config = dict(
    num_hidden_layers=8,
    hidden_size=192,
    n_experts=32,
    experts_per_token=4,
    d_expert=128,
    d_shared_expert=0,
    hidden_act='squared_relu',
    moe_layers=[1, 2, 3, 4, 5, 6, 7],
    router_score='sigmoid',
    normalize_top_k=True,
    routed_scale=2.5,
    balance_loss=0.000733,
    balance_bias=True,
    init_std_router=0.0371,
    lr_router=0.000507,
    vocab_size=32000,
    norm='rmsnorm',
    norm_eps=1e-06,
    tie_word_embeddings=False,
    optimizer='adamw',
    learning_rate=0.00205,
    beta1=0.95,
    beta2=0.95,
    max_grad_norm=1.0,
    batch_tokens=[32768, 65536, 98304],
    max_seq_len=512,
    train_tokens=620100000,
    max_steps=9914,
    dataset='wikipedia_en',
)
Below are experts of layer 2 (counted from 0) of a mixture-of-experts language model. Rows are named up (a neuron's input weights, with its number) and show model dimensions 0-191. Each number is 500 + 40 x the weight over its row's rms, rounded and kept within 0 to 999. Numbers have three digits each.
Before each expert's rows: a language model's description of what the expert responds to. This comes from a sample of Wikipedia text that the model never trained on.

# expert 22
Description: Numbers in table cells, scores and dates (6, 8, 18, "February 23,"), plus middle pieces of foreign names like Regi-no, Ching-kuo.
up2:456503442485546476436543498579479514493558468383470503482470514524523511540544562472456495546433508496503488448485545490525494478555517520488483490461453490580493405428503557445447507506606486453547446509562462541495460508582524502522499456460380523493508539494551456464494526536505460442490404496521472485486449524531496523506420477532493531515485561434496513494533469449528471441511414513542474476428489545511486509452497475530489437455510549455536543515536535522555557433537530486486499499591518579467512432523481456487499483486477541523469499488454435452477510510525496533
up3:558554484472477505503600476545479482508466446538447516534464498466475545537508527485505485546512415497559432512395367471432493528531508511541441445558462495424474492453461545594508520520512498506462505522474530507494493521522517530495558529494499426521484440497494516524466469474494525460480476468532477475437476496444536518542512440488500555444470450444533511505529582589496426492501566523513475445488517497563427472444569496492563497501433476530458534454561529552499475487454566487543534492491498495595462445489477531519494466508520498523491491498445446592497481464459557522
up4:513503446518548553585557472533528519537551465433451544501422463479488534590513458463481550465460519488536514498552497511511467476436411509424465464499507510413457500456495554434490486565563540512521503479523593490476485482531525453475466469472446484498468560471471465521499553548429441445450511515520476450472500512519538547580524489475446548532457465454519481470468495491517516590489467449449505489520532543404484490422567472510440516475497523463497542551497530530549492382542509491518522533502502511489485554532464499578435501477472492523508456493459530495525465403489450471
up5:502517487507546491486522532494497569526486474480523453431453534488514550530487524502531498436500520521542492463509563587465554477517541522505460541469538484494461458497505539481459493554425457479436496501514530426585493477556426444510551492503475509537471505476476546514529490481549470500415516493531527476605545486494449487543566534532520544484508596451425512510441505494546543538459522434531482491511429438452429503490558540433500479509524532492478417530489518548471510531463476457572511446508446537600510503580535464519529402526528465500480435485462427482464530574458453531
up6:472572496458442574529586467431507536590477504531548462532510558561508473464541473506558513460497512467569465438532457485483487456550479463527439410436550436507493521526493540496524508541447503569515459466497511581442495445436550504513552519572494522484467525522514425538484512454470486539499524541483523572457498504411496512468468519474422590496440548476548501547515512487521564502475458536448530479492610504551494470527539449552533510495525500545493507514547464535470494551513532510503482541521484462556487504573481480578517536530505555511497510478465487535493510528427452416
up7:453513547483464488505552509505476483496533492505512469484580441527412471488540525497411570447500449511584453517542529576526437489543516514445502464528523504529478481521442488534484431461489490522505435481436456503520460487491513613470537507471485484518430518517502475533442526488430545521519489457526556497465483536479498535554442456545483438522467432573461535467588510487517527526584526506504560453469534516585407509556491433427524550490473461490517503503577484486534482528436551505505480476511535488588498449553467460512431507515462471486529502577504496497580490550445472495
up8:497531433453519504553518504535545482440495494515396494489514554556485475501470425498575469446514500523513529453565564561484521493474498508466511511470489571474496538451465571533581464516530460515494552446449536494516443543429557488580472491515513462506510486397418451523488502499544583530515462479513498489469483475482585549424488474529464538512471462497513489580495571449524509517506456501517506574488513432429489479451507611513468503447505483509494494486607458558565469540490506530528507482488546516529498447547526483465519473449576468502463477400471464508534532490498481520
up9:459501516465571516491506531534530471534481476495520457532502519452469489541541398424539520423500498449560444521551495490507488445495458459450514526543514515508503474466478439488513460545516528529449490466464436496524528510494522494490373504496469426488485526548520541466537566638494442471506490462552487500489421562551455461541486458511512543557523471514563542459449527570474578552544452579474517435550477490496435546442559475500475484544475478493456533453474564440492524517451511488490505466485558458495507486507489507552546476488426484525452501459542424459554527486454448491
up10:575585454488513525533537467522524485469496540553508523444389531547480467531414457445446462366460431491455498483415536466540469526451562518421448468497476496581487467465492502494541460543562511521556494516508466482547443454493459500509503475432456468530489532448528501516531481556458497487486547563530497427465470555507476512519578454533451553489488457501498451526488458519528491519480533486549545512484489441499490439502516549527481517462581435440493530516529545491528467522534520410487522494530428502533458510483462594551522510532586513506506554508525509505532495438502500503
up11:530459488577485535531466505457479466477487544373467472523543431551469424530493514391464466534552491518488549457519548488500519578495436483535438514527499519583545483500480553438499516519465497486543472473454497469493537424439507459506546533460514498524473517547555519497518460501496534549553519555583486405497506469422522446552484442519557567530512463488529499486488409457526527483497461458505500507567504570508524506494575468440446474487479553488466499504581483516490476436576511525469528508508511550480486493543557503612498474510443506537510584504495493505469507473439492466
up12:472477528465494517506495480560545525426559498510461400506464550540507521569440516473599490460507487495522487511482416553486548625528418493467493466501480584465465539533503518564517409458513519454500535535484541523468516577501508535522435508487539529520474474497430487474506563586500493456481476526525494521433571500466502542441525471465534492522411545468501508530481519475532528570546481438524487574466550462513483450525502547491551512539477543487545413507594490525495476464483570504503505469521455473565510502510492555513488486558408500521521475504477519517483592549498461503
up13:508501560424417476461546541500480493493570445478461452409466490534514498483514447500497473456527521484525499518434478567507499549523439535515500449475588491524539472537499484465548532500496447453404479472527477577566479493530507481505550473528406534575468514524499440500519504494471486581467488532469592517509433537501493491535480555542448477530467421499504466512517516466510495527458557441502518454489529525449442468464532493528492551517476517419433495475577481490562452484544443554487564487579487544582488505526582479513477525550521506518545559469504508567532531510492436429
up14:494476485519519499525467463460457502505526460415482523511463492547522500541504522435611500496438502492547464519504471496504525493497463483511518486531453471468511524528527434522540532459496484528489529465532509389501576487550490576597461483468466398467507477433540512486473592446510542506541513478513553446491506528429504468483508527550537548532558454489454500473522481446523530479574459510522489496480542523500552470463535514514469491485488515495473470499558446556404569470481471489551502564476553486514435403463461519551499463512491539484557524544604381469541575461458510464
up15:547509514469499474457429512536443593420465489543514485439520490459496489438437544441526470440464547529524608522560524533518535508427535509513533485511473468477536460494499507424487437453453477508515450530531556508520490513565425436549518518496452488489486528562514531460511509576519537458480553490569494456535434470497585465580537488545527567549474589499490497485515540455511521536535459493426530457507575451471498472494547474478428463478518542545540538509477483574462555538471527501482509426498492516516495523448406466521518501484521471492474490509415489552459520573480493509
up16:467478432502546458567469522534472519446530384524486509492492547521541479474493501485477488473489494493473472487558484520537532582581554536448542450544496480470539476489536519562534522474433530544438445530522512513542493452513473558575471484553496519494505523463515537461500452478573510551440515462471478509487520527451533483536572479518470555546478552456444497455459495486547552524523427506459530417574395523516478544506497491382453497447487547491506450497563535510441476556483495461455475463511527458494502563573482448569453508496473517526583518419522433473543486459501505487
up17:469447470562534587543460471449483483492510554538532522478520479438538511542446571516432605517530472545551507507543470474528536487537539549563502511447471482426515475486495498548566490524412490571508530554535405453567528513493527563549573457549473499606467557513498514467481509430461536548494515425567521503455517546566546522479541456506540498553490547447542545514564472454525471472594516505511449503534464475476451469527488535547456487472512505502516471483520523549540472496455446529459487483541536525461457458494460462552487442496552547468507507480479496577545505472499524518
up18:535491461475514495491490461509493563390494502515445478513520510491452530473480471420516542498480476479524459534529551551519550505453498513513559522550546525430517503509520506527530518507499499442408548484545468454483466475539505518488539550481533475493458422513448456463494622459426472541498461508474584510527585493496540593579480459520463438461499492443448508554453554588541502478542505500516494410500474434512465594531447524466540555466516484506483472530478472480470526473490513533485448475500530488436451427454506477541493475527546431473540404502488471437466524515487440447
up19:500538469490525499492449483501531544475499508493496482481477486416512510569502509464458426514465529453527455462493541546584491530499539547434470500532504514551543515550446485527458534448483488499526482490431465473518554584494511444487468397555532530463505510551446482501432559470460483428450475516514520492474545554469543528418502456438489487552445502518510542478475479565533559506511540491544474412481544451550501502499448513523496606516471481439551397530512417580489510433492498462582527529510594438506430515531447513509481489457525539514486492454505461479488517509505482591
up20:510445523405555496494452481543540490533443539424552489469477553436428536471519471456482573518464527431517592478503542509508516515458585501409499560460469509464451537509488506450430481471531501483427567600522526472521495449545475492535459514550506445515502481499477428508529503522500536506529520514454485444473516540445540544510545452532460533489486483414516465512507549518543521504491478439486550394482501478498474410420562533498457474496543509472454528549588503519450530516498491512422506542495513573452467482498473532575488540503529534499556532516538532535539501472437514515
up21:516514519593465522542472417523434484544428493515541527513484453555486476513496521466469437493549518529510508495476557549514545496536531553445483471576456526479531437477509481514527486487525517528480502545504452501457509477488533490586492448480457481492473549561556450522500444402508429543435404449496416497475523577510527437496530488495516585443485498463448560427487420526505502501538526507450453506530509471424473543532405530467470507474523499531488544531488523524500482476571452482541460477512514509411465487472585482525461519523442533552534521508561499430489542476506580535
up22:549513410517567545541491478520489529470479461440444511506443450503494512601522563443548565524513500528512497480511518523451540412464544502561516462493456560566500525501542479498467457502454524565518529470470494490532496521502493438516497460490518458535482507490528445527493505508531607481421551510564501496489465542568504492488521484523515561510512585452491517397498583443517576456513535536573530525489528551537512437520462564509391515508515529497485503552494557483564543414549526495472536482496477500499499501420457513490494493587555559512533568489470479536510523547452553513
up23:538512504502491607559491530523556565518448455545506505454487478553502500489538475482516521537516508546421564627463449541494444567535505485559489516472487489464500493480533482391537505491462530505471480528501472495557478495476469555520492478536459496502484508465537486449423502506552535509516586519491521524502504567540491579547533475484473580444484488437539506442479510467552554510487460401460510425443567469494509488556479541571530447474482460545490451443573475537474483576501538478487535510523513496531463435530486526515467507442517577442474507497487568548533561429461526514
up24:499491537436433439482448529546403562517477462520511452480580467447467501591407488427511500459528438470508418458533490437535453514545493490476509509497463501496547486472502472444479457504431477478520470480487538512510525559464514425503509466484466485549475522493512560529550468488547631576483487434481513511494485502471503581516533438456574514535490462508540534442504563486527522498560471495528443537468506554479484464500526537425495443493510426540567544500548517520477492406459523509517503521523468536475486400529460501495463584483494495519460434425491476520530517474517508500
up25:489440511519507497574523509505491474484460446418538466469474480468473498480480533447464470449546542438486508469490465490557523525486425545536525547487485550552549436472454517496490397394535517510489499518456462487492512493420551519523504483500525482505472511481486527474512507556536511539508534482566488595507535499470558478559479515477528439559486498459499505528521474459569464553473492466487464514436567584452500480547526543517517500499519552485498422447567474419452440579438470449549457482571519493452467487441497497496479480550543551449417554451391444487485471463530473522
up26:562516548492464481525549520426468555541526457464506548532501515501494520441585454464505535497484540507505582428448528525444501566524519460506424476499564492511431524511474522512511493515443481502515427429531486569532473474498498537488510536546465531465441517563504486502450558414476546573484529515536518523440493554526478521512563547492515493545474551473489503485520459462525567445494562477463437514425473541495511507481527464570488497517494548523414477559486515568404524449475526525544469466483486583529484537540495420505529539453554484498479517519462540623443496556459457519
up27:447507504484568502517454524553520493478455530499516602530411538519462486542513531444519536467498483519551530501472565515442492525497475476471570477567480474454493470485475506454516429479465504493492512504482501405511497507562500408500519501490470452452511570518462412507516388506460519532534557530500550514477501468471475457551524524513439481542537545454570497451491447491484472554494521455476466438516522493541555562533523583459467476527527511549431396500534528434424485528408476501521500501481484497537411474527470504487452461520544503422541487519450479500450572587505505536
up28:518544507567494526586548506541491598468484521539425507462429462511529534504504440482459453498537517511499575582375490485500508488545490553593529584499526486509512485465491483463547477471413500493460477511491523464475497479459447499491497422493488507509494526509521453503481519508530626552437528497500491593529500467527564545573481460505519484441483526538430472485449571486538560562519529460467535475450544465433498493535469510561510491491525536524499497507618434473487503488493520530537485502554504468568470516424526520468503519465526498517438529435459527494534521484437470520
up29:494570521481560556517503517465518487486460479457501455540499515448530453578477451466596530481523502508426426454416573543511523533406562490456494517457449457521537471420481472509472489442501510487513443500479518561508506533493511451530401514461444411527497474525538529505497426522445522444469521492481552526467492464474440487523497405543470478531544473465528534494465514464522481515559504456552524534481555450408502501546481543514508483551588456494487483437500493535508495522556495467558417510466528483488489435537441489438492500498516488557546491479588526499513550429544527541
up30:546504533413409455522517443468525525488511426572484542413583444554489537498564493464512455534443495491507468440551420460509478496477573532419457517526523512550474508497487497468458476518460486501423441456517491527496492552469535539517502438508517489440453509477457503488487453455468532488516516494448488437500447490490485485561549430511571536501508426427563546433537508528464521414483476519446491469563539510524593507478557507499488513489532403499494502500536475518427480444520536559504480487507465519522481495476502489559395529423536473480547448530511471505507452521498542468
up31:475514464477530495573494475483482538457570515507467492475501453495547433516476473527524456549538484493479521527444473473566499541459538507514455489422417478495513595515509536472456513505476566481495471507534507495531478480489475490595524496461495490566519525453514511489454553502580513533545511515515478471494569454537540502545509505550446480492464540520488566481480433453528544425496442448411443497471468494454546445492521500483516459479582452552451508466557458551536466581525519613519475547536531556470502521507449518559497452526537511530420582457488609540467542532523481579
up32:509498510461481527467455542438412563453437396451504529533523509493414513538473543499535528499451551527495536532499441460479477568500464501445531448498533527428566473470582508416478499508411559508488537542500579521439574505500526492476461495511377473470473481500477521542516460586482448493500404480486483509468561480474499563476470513479464488478539534448483524483466456531579445494565517485513464531484505424485501502427464475575488507511556488447474508466501539427478463479492491530526498506486554453450503513543493589508520534466530509480478505470547526543457523526522567449
up33:444484557492579593553453478471495504537548453514519436495439525530533571499449574508405519535570479553459460520556542451509500501508561500492524501543522486490489522505466573474499478500457498412459453482549548451455552556533483456481563511553468524517470536494503506511523491523517479443488506479560461488488504549464532430466543522509450509425484560568543520453480429485538509426452492504473545505522469455470484501541430446488504480495453469514512445520574568517482573469524564515517519505518495491545515523520495481601432537531406520510572502474470532570474492518581537489
up34:532513423509575535482487526483546508504451508522508494540530479586482545497527440484468524497490440510492495496526434512602559517506545532512483473522485506599458507528546498529473531468540526561553457454512447503509521562480414500538508550550541482542510505439531557446484478481468464497477477475481492590565510520512508450473581524597540563503459484552509485535568475602518474480470489530437511493540456589496562457484486449518492512473501537482420495475529486494564491464444503525489503569502493471453482484446506554527448532494522565513551474524426629552471502487552543473
up35:467463492560546481478508535499549496496528422499500485455502515504462566431502428494518492448572499525500621510523583457442493494487466523445511460492536498528506479498505520496501601509473499415503486589498550613478468475487472476530620439515531456540490507510469460508524420517556515529522538507494438531493472507539520514490492443488459545476504514517555476434503597462508465526468455509488507473454483518466449499464497505512563483433472519509514485486571519364506480479468475599479518467488497483517509462425446604512486400537529468510511525474516459511518514473504514513
up36:542537463485556510494509512465492486473476482457478506475439500474453513531487493487469476475537432490592438467457537580486462444477470604529489528495489465504555484414479529471546411495460532621408521461539487550580502518567484465495511488508473517514485519464488413419501556487459558580525457463490498544489545473501550522478510474566450492486531528430498490484472512480477542491525457444468488511484517473542504533474436619502493520528438573445479505454530433562434602430501486495499518489481489488489524483514473461437484523489484556576475562493476511486503478504479464463
up37:459547471511540523475467562450558585508479566509430554490411474488501546492517470483478525548446557497512509475410436572487448485470592503562493484493450437513457430509543509462468505527431492510437481544508485537526510504512524516497551459484483457493507519478519470509523508460476445504493494515470479466478512417508575504521469509516463490504519582440486453426440503449542532529447504526513518508500467478498501436406439522595528496434495499457499519502523501427432570528456492471515482620523524494556479521465502461565510463424506518461583567525485465477492457521459557516
up38:592512465508534507469475492450419572446527473448446471518471461487508515512468503487448515499456527442584486476457590557570425554477478585423541386438465526491480472465538513523486451496513502522535502534541482560540476569542475490522518481503456465544505479477505485497527453515485437505480526519536469465443495599488575515462533511496529572491498506494499555476482453529556458497486500466545502487535533443487470436476532517520464621465497464467486433526574561533516530508519531482543496552576585487466425559499528509510472449520544496474516521460532569492464515464489524502
up39:552542570487436475548489427527538506520554520482515566544447495529495550500544468490562459520528502460507523482484550534494565479468524481431473548530530435474532550505424452519469481541521515429500474496566469480522554506463419487513453541528461479478483529504464468434479536468584534546556451510537499469615517525544416521579529488507531468535472491510442581475556492545525527539469517528505481460514516508444476582521482492501526511567531560464483460499424562564467494499429544493529577487496493511495577477504503513442516476473562463495428476444444511596486555520477488514
up40:499538445449505554536495513471496552442496498514471535498463477584466506498508463488528462492521451498399454607494578524583477530571508498535502505472475467505504495465506522440478536520540502471471472504498520500504528484511456610524491501512480484488504513502501485517470581528517500578490568471582575490529497542477476502569527496525451501474517485462520443535412434442529527548515508395491553478498529479408539482549454502593518475461512520563460461442552432503469498537485536492519478528545513508511465512550526477498523516542537490484443655520572489507468562540451479467
up41:473516558449501510498501543526524538466573471462454463521523542515488470521532451493553454474568451541512483478465467527505536612556421455497522459494557492462488474483465569554474516474505517436466486478508481530535454555413539451491528499456532471482449536395523541462481536547553534479473447487504532474518524503617514457521561486506521462434522475471495529526474511512500557476491426482463564492462587504437519521499527546469517585535496499560533510507529497506535578431524566491445508477566510472515531481489534460472501533557458511441504538467531524564509551534400410517
up42:531613541392487536449523531460510519499552420482470431500439464545536470446447451466477481485468484483515502475439493499492508460555449472560537453471491509478493504484439555543509452526478477502534522417462559515505438491482475492518456585432571521470483515549467497506498511510492534548481494530507596579496520513473504474544546501579502472533511563565561427543473459503519486514508458542514529556542531468520501560513490504545527547474534519528491453539533436424479538448521502612460493551489520437525482520501473453485519557497459461519555558437534517531512540566465437525
up43:546463486500544476512463490576547517468445472508529447510525578586499495538446482446565525493586500505549509506522547477446441484506459554447505504454503507606474496482472515486471475456514486547520538522506407406536521559472401526479484435522564520504538497517525556487527532596465491536481421498483550473503541444533576510548449427484494503467498475513564544525514516532570577516466481519524463486567504507485559480476465502463464566511494423532445503538488432522494546412540469474496515516488485478447481496458496510482470525566505578530510514485435477543500545456452558521
up44:464517505496408488554474530482498426499502442440514485502526389552424458512491516472488471421547472577513443532479460500493472492521463606514489486456456481507527482504425542480489551463508509496442516538522503500409426529489548443524431449553500474443500525489461485487530534529415501472461442586545507480605481442526473463485474487486540455472448530506491523493456502521452506518518488534504467447570550535416529458499549523512523479434563493518516457474490477567495529441527537565473482533517537488493492468420542537535421502496519550523493451565517570550525526497470486464
up45:495482449569488538443488467513478515473482516446503495572526467478537514517511453458534568588498463503530568484410484532528491485492457544432567442464515470492515500507516527435496465508476495505460516503469406475513530466539422524562474532581498490500515466438489460536470491479420517527547477543521514625477534466527583499538489480523460452444540430500517496563507514513519484543512522437479567521566571466441525539423585530537519533453541479518462482475472550488453498513559506549497501521515507452506397492461500570461469506514478583540463522433553557497514486533525544471
up46:441524519506478585463499473505488487446550500447436562442492501510490485478491450444480457467466452543450488473540487477554562496485391541473483498519471485563536498484460513520491461487513528487475510461522472495540496545534474518528459504531448518484516475395509437487501462560557521425439502519491512438432494478487483542550536470541426508417502481523483419490503500431513482520558516527433572519579540487435522504513564510468404469472491437460473535518458497543473497467506520569537463504502527441430432498496564392479520579507513487470581487466474460407465510482527520494
up47:500495544513492523581564503478467526460533434491453436464471525446538475548463509513499550483589572485455476510517479449441545449557483497476560542485543454535553503408533485527441514537404486453484525599515539530520478530470528560559515463504479489504506511411506495521514485524481479485529507477510519498532492509551467526479516482512453458468458585500539447469493419470490496592574485433529476534517554505510409542473458575467524498481569441436495464502524586459451568474490429521488467467536567515553495520425530497461527509479477481525478532489563483510462504564522444494
up48:551496444453539544507521501451521556448555500479483490468494454482553489489478500460500452526513495479522524472489433475498457560541557557543450452540525513553486554465483518480412497486515542525509484455561429492546552463478483519509511483516493500518496513529520462527519509525516595554489538533462471528515525535523531515497486484507513546572488500466475513527476478481507464460518495460479489502461562486419589528546453502485415542466498532579428437541625572476425544456533509513478499450489512516432424411438426530497554552483564523447467522449608489510505515420443478485
up49:537458444553466458473475525495450553533533525545499453493511463460483404447539557517510454476457502538484462527613566499501516528509486492477493390496532514530493460460490563504510554476463453508396485503428500526549519470511598544519536519526471550536481471541516495574429489522497457517471463517497514484454401539563593534466488450467469492498516508472527498552480441513530495505474472528470535490552487575557495505492540554482522587480499511478569554480484490447434491430476526500416449498485483492488513496590558523502533584489537475533436510506512493518542483517499564430
up50:437485419626490497564483481481509531515398530547488508510467551463521570471532506441542450506461572512534516515479584503500510563546471461477530521471487460441510509497520495505458546525523496487533501500511458552427440536465447562503456494497507467467490501547535522505485506496556564558454511582488524571544514454454560540453482495484506449544504441479482524530539530474441525559529529532449460446543512478503593496572479484490484548463525557512560480508567541484479548456509541532518548423539523509505454550495525477578488496508512504500557523531492538513499435489387592473
up51:505587498521541501506521461475499469482511395525349540501423555585554528525482534485507516505488505504480532556529513482485501518537577489516535469555518555541537459486534467473525506497491473537511477542551550499502445489440498532500557469528520464502503485501485556522483458460483446576465474439460507504454471468565585468470535449504538575490516500515510515470498541497490563555557497489481492532519524536449466539554512521512498514495528462468523430528529509557478391505556536449449579541571502457506471513464472493516497552482480589545481493463478481487467538544449638563
up52:476637527471494497506454462472512499484488490501513567468545483486528518561492490455450469476519507478461492534517485459561499494433469458503476456463533478556488476510477467522534578501512493543483495461497450506439485489547517545553486499560538509540466533557512451501531475565538474436512515468499612488472530575518544461477509521468588521491524555420535520557469482443493508510453503565512530504488481529568501360473534474471410516521553509501473445434598562496487509425502537517447540456514411437463531465528479574550422509542516549502521536464523468509534504530516477492
up53:455547458533512495533523486550492492487523504550497529438523561529469523528482463511438449507523401460445545546546541490511521529527495596503510462501496400503523540473502494510514438481509504494440474477492452492483527498485489511533487490452538477535491540499524465557510499505579589562430517506485471534418535426436531467522519397503545538495428507563514538461477513546565526473462506491414524535444440573539504520507566481436437492523504526457453520523594516479401409505441538523483481515505553572445438515476506578480474544511492494574466489480480491474516542476521480521
up54:539542485462527424510437529485523500455442516564478479443466500480540524491508528511507554493410481481539504514488587530477510509447467540490566553551555512425593493523541446508527551551474516473470487540491506461502469444486498464553480491450457445510485472396466562485471425392460524479487515509488499446492567527471546528543469510517512585439512490440460499492492527402503535547573514521546531445502507430480479456528462515540459472483517511472503457479535457519487471502449495496569445537518424404478479488525506525533484475452558440455448566497506544575533493495461503556
up55:540531484486461501495503440451495504536491534501513494501529580433505572481438493491492538532438512531504486484505440562505512522486552502504497470479533491536503460483477494444520494491484510483567485490579515488552500485519501398501506555495485523520476522450489532543507448482444512511518518535435551533497495557515553474566502543520459601585463509559496495526539550529479432556534443459497515454518587439539444446548488452490551548474467422557500466459574553475472404412466470585506576489504530465464426489483548549472530497479443457448521515466445510434507543544462414517
up56:455531454504547572470452490523474439472516461565537598443534483512511551512439493501508509490590470539520529538590437536515503498480405570449530610433512553519513515517476501507488471539489476502494490437594503495548501429530494433526557531476510525505472457503474485463498469468500491513483517504511521457521482602496523517505503441551431558485526583484484524585473532550537554479499540543502470546525520455570484561483525511510521538465470527490532475543551513537476446442478501503536472481502534500516337524421526545489500492467470504507517499469528515425512516478504475556
up57:445527468476496497511518541577523448432405528437536458489447533479571499522474502472500480529434523541421595519523557563523457512544534535491557531566474516478470495551471504532568451508416478427469519460511524506467471480523530452486477519534509468459492443482431510497524487566482397535511477490510525519491473547561481513582494502484464458480445441515447455550494489500513526516511492473474464474463506520556480535528469512441365507464533500526438441540522555469489514449526533545546509457475535503542459508451396450471474480477475487516504499527558488522522518383437487485
up58:437524531500505541435494544567547470501556559548461518442512508503583559484478520481596462432503506500460549428527499493469466474525465481512563497472519431539509449468529508473471549545528507471542443505492520573574468502392564454590505497508492502497462477518456405503455483497508491531448532464432482524456476520519516465528468503502478485478521509481487544494477508451472509529550447486393502494540537478412500552522533572486497446495593535549523507462522460516540561518455454532586474499528523466563531479482557537496473509503538561469468488463447526510584550501535431459
up59:477448471524499567534535506468491539519516510539481536537482476472492508521464419524505553507523590495459587498494515534533492492524454457550427509476533444533470486492571491533532512483589530554464474516537520475403511466532504479475502517556469554519470498505436503454503464512471526433509447485510532540489554531444468473518556521497480535514507534483590398541481486475515512577465519455436496468431494481507507402453586587583542519491496538477475484488497464483533439448501517503492577547497492500457464517519402510603445528495542526536553501489515465551534526418486432451
up60:510516509506558476427440457414574518527461460456539511444464503451557531494507489483546488548478537482507616522460446467566526538500486461510472464500517440492446476464478544532494454516494504468578513502535498468545476423527459528516510441485430567567477528521494504442520499522489517466510431523520556455544455483519467580510465485534577384531524524485494501485485511420488529484586498505480475426546565525536509505446468510514527502555467534498489462560598498506499456485481517456556484540476483479536491560625551476582528516520461556548498491507507533517458470541547515503
up61:532482515518469539459506473475512485502496454564549542474475455465540523558500533524430490484510488501547494518477508513505456428433622497466458479502519460570543423488475549513471543492473521513491542489477509544555563486526463540545450492476458571428462505452506441504517436489558540431536481459556512528498480502517527514531477447526583568455432596429453510495478492484504498545442573455510557493456509459581489496435485573476477597513502495519411479534516544550516522552561475428510543473498494464482517479530441547555420523501523567542476509463476540540472533515508453514
up62:536475435517519515567461493482554552504517432523457560487489480538555448473521435513507532476466489503539514481449503570506534455515471543527503531452504477435525509466458554539529450537443460543476436465534447526542485489513463494545503534521427453498496482425458455470436476469522524542461528498538525517552492532547458563538662467521524460497441481481474423603525510513502516538490526420512459438473520482554469548464463539539515525542480465560513500507492484544509499444517594551521506499544560551509475495514502501533515554468582470527477506513518460501606587540456482527
up63:504484523427538498506482468568494434521431412525556481426499516451486488500519507434488482514529575558451541536515528468518514545478508516488570459470517538499469487495488536454523482472479463468538503490494502561466484463510588504539497432498481483573460468431504494485541522551477576539483487476541566571433544489466598572498488431502513546519469516514498513448472479504500519537558486534504455508447469420576464448500553537553540512518500560554527472486596536505468551551576515468472507547517551511508497482539468446531523444474454568593590524458455466500463489500465564521
up64:482484547492489525491497452561549470456501451504476484480458471552491457475529498534469557477559440495501465548425527540451439496561525547490511497569482469458469490483542469461577543484446503552488400513492455471502501548512479541466539576489517499509491510483470467463468506412581498620476533507510507529518474546409492539518517457476485537490473530515513492487509489411508552490510519428474517478464528519499545461522482595593559506549564515497550476498566418499460498418551534525439507524563487450563512511514485427487524506467516525501487538486533492528540577600495552428
up65:495490504526527508547458529481435554497451454548476438536497492521447506455483493518474497481491553471540548474571540498513453491475471485544544438508486525505547492502584502487462453494427487489512509548501495528534507533590409506505509464483496488430468546514530556583497513528422500512529577506489508472503525461445553492480484473542465473449505542454451475537472482527506492542546455465464545552559545491453592551468532476579501486458548551521526465542505571392531530566558533537481566467562578513450441507391519504446487440509523521475592539482524507524510448483504438535
up66:486524516463507500492499497475594497414413448493524533466475495433532498514493513447429532543569533476555569487461550459470472484470525572468521431497528498465550420470515476474521479514505487445501484510450545530493498573465558491544327440453443518514465473538449484448542469491411462535563561494567511477490525522478535562459487543487473408539508522552422460476524546482503406571480458487495503443499522509554539470493461493514509531463549479527454457537506491519479521545493476524529464477541513529536480410508502519511545505508511446508444516526512503453486487449547514516
up67:539550550498535486490511412537511565501431485496534462501464554431591566493537434479501498499585511463532443468552540499459457462422496580504527483494453532499472521493583492495554499579529466475481457525534587545537454520470502515522518433475526489531514422516499519470538571584552498535467410519511505519508498477512475461520529538473573525565462472515505497442523480525489466449498480507551478533523497475424527581498467542482508517486501416540513437562461460462443505526553479485491542502558451592500532481532510449482533451533463412566483450468533509550481485539488492497
up68:431569455465499538483472483490553514433465560493559518482510500496500485606519476509522531537514485484530430552466386539469467539482417472525531508444500582450515507401496532514515460529463547480447510512445549457508430469436520479533546467444566445518490508462495469467516533489500430473472468395478504507363440486456474522545500522506477392483568480570498526510529501500474509520500512482500494470552488532437510469470521571545439533488486420483482528509506546503539503489510460443459509522476522445489499500514503526490552537455525472534460549508529532521529582519496426466
up69:496503469504451584504467543450614449492472498473491471493506447464452457497515442514461476527432550461509599469451492532563469527554496477535466489482422493529506517486415513553556545549474510519460481465566452465532486540547555426490438551501480526500453528440523540448412523470515472554551452510489541457512551507413534527521514515511556508526458457432528461524509489460489513517419492461471465499486549579542496516517484466512509480523538533467516492513495499491486511551499594531502498565542517549446493449538552523483482600592490606497486515499494539507461513516563492552
up70:508481462480476503575447444497467524451533438509528492534550522490505512473509580479500482520496559503411587532516560506524560489578465491531486566444522515499439484499449545489494588575504514474493510463559529613427518536484549497512482469504475464541483500425503507475505562560538543515514445413525483482572463510437501478500536508542518534483466480453438494546461489439505458584529489453527507484513586544539543453547491537507491484486504575538453431421498545519479491512520518513524510542559508506494489491537536590475467417547544529497522532551541449514506571533532527565
up71:526502504535520491513482430508583504481486554490525569542521473546446420498590481519467479453506432492502501556443508546494408492503470472487568415527520464509431460511439442493519445547453485550492459513503447565480473512549488596495521552514525540478443476549502535471478569565438506542518444454482533533466434427468450487553503501462487491503510445516483509578546416515470503493471470564388525491512494493516431479552504438580511556466562526567481504567491487473439501501441527491459480482492504494471530500510500461472469496536516495483509438468482522440505559538468536437
up72:534492482484549471521504572539478563455513537419474522487516461453554536503571473487497549442500516437530572484476488476467491527527504513485458468451540504517424463494532511497495484531515497400506535571474554489507566556471488566547522491548553534510442473505492457480537520500544478488526522448522569551440492479533516494516585546453503453559582565576506572560556485463548475548451492504523441529544439460522495475356445557523517451472493531490504479471454507498529456507435476474490487508518464477513479473486542472443422506566551445527508544461528459479478510561438549461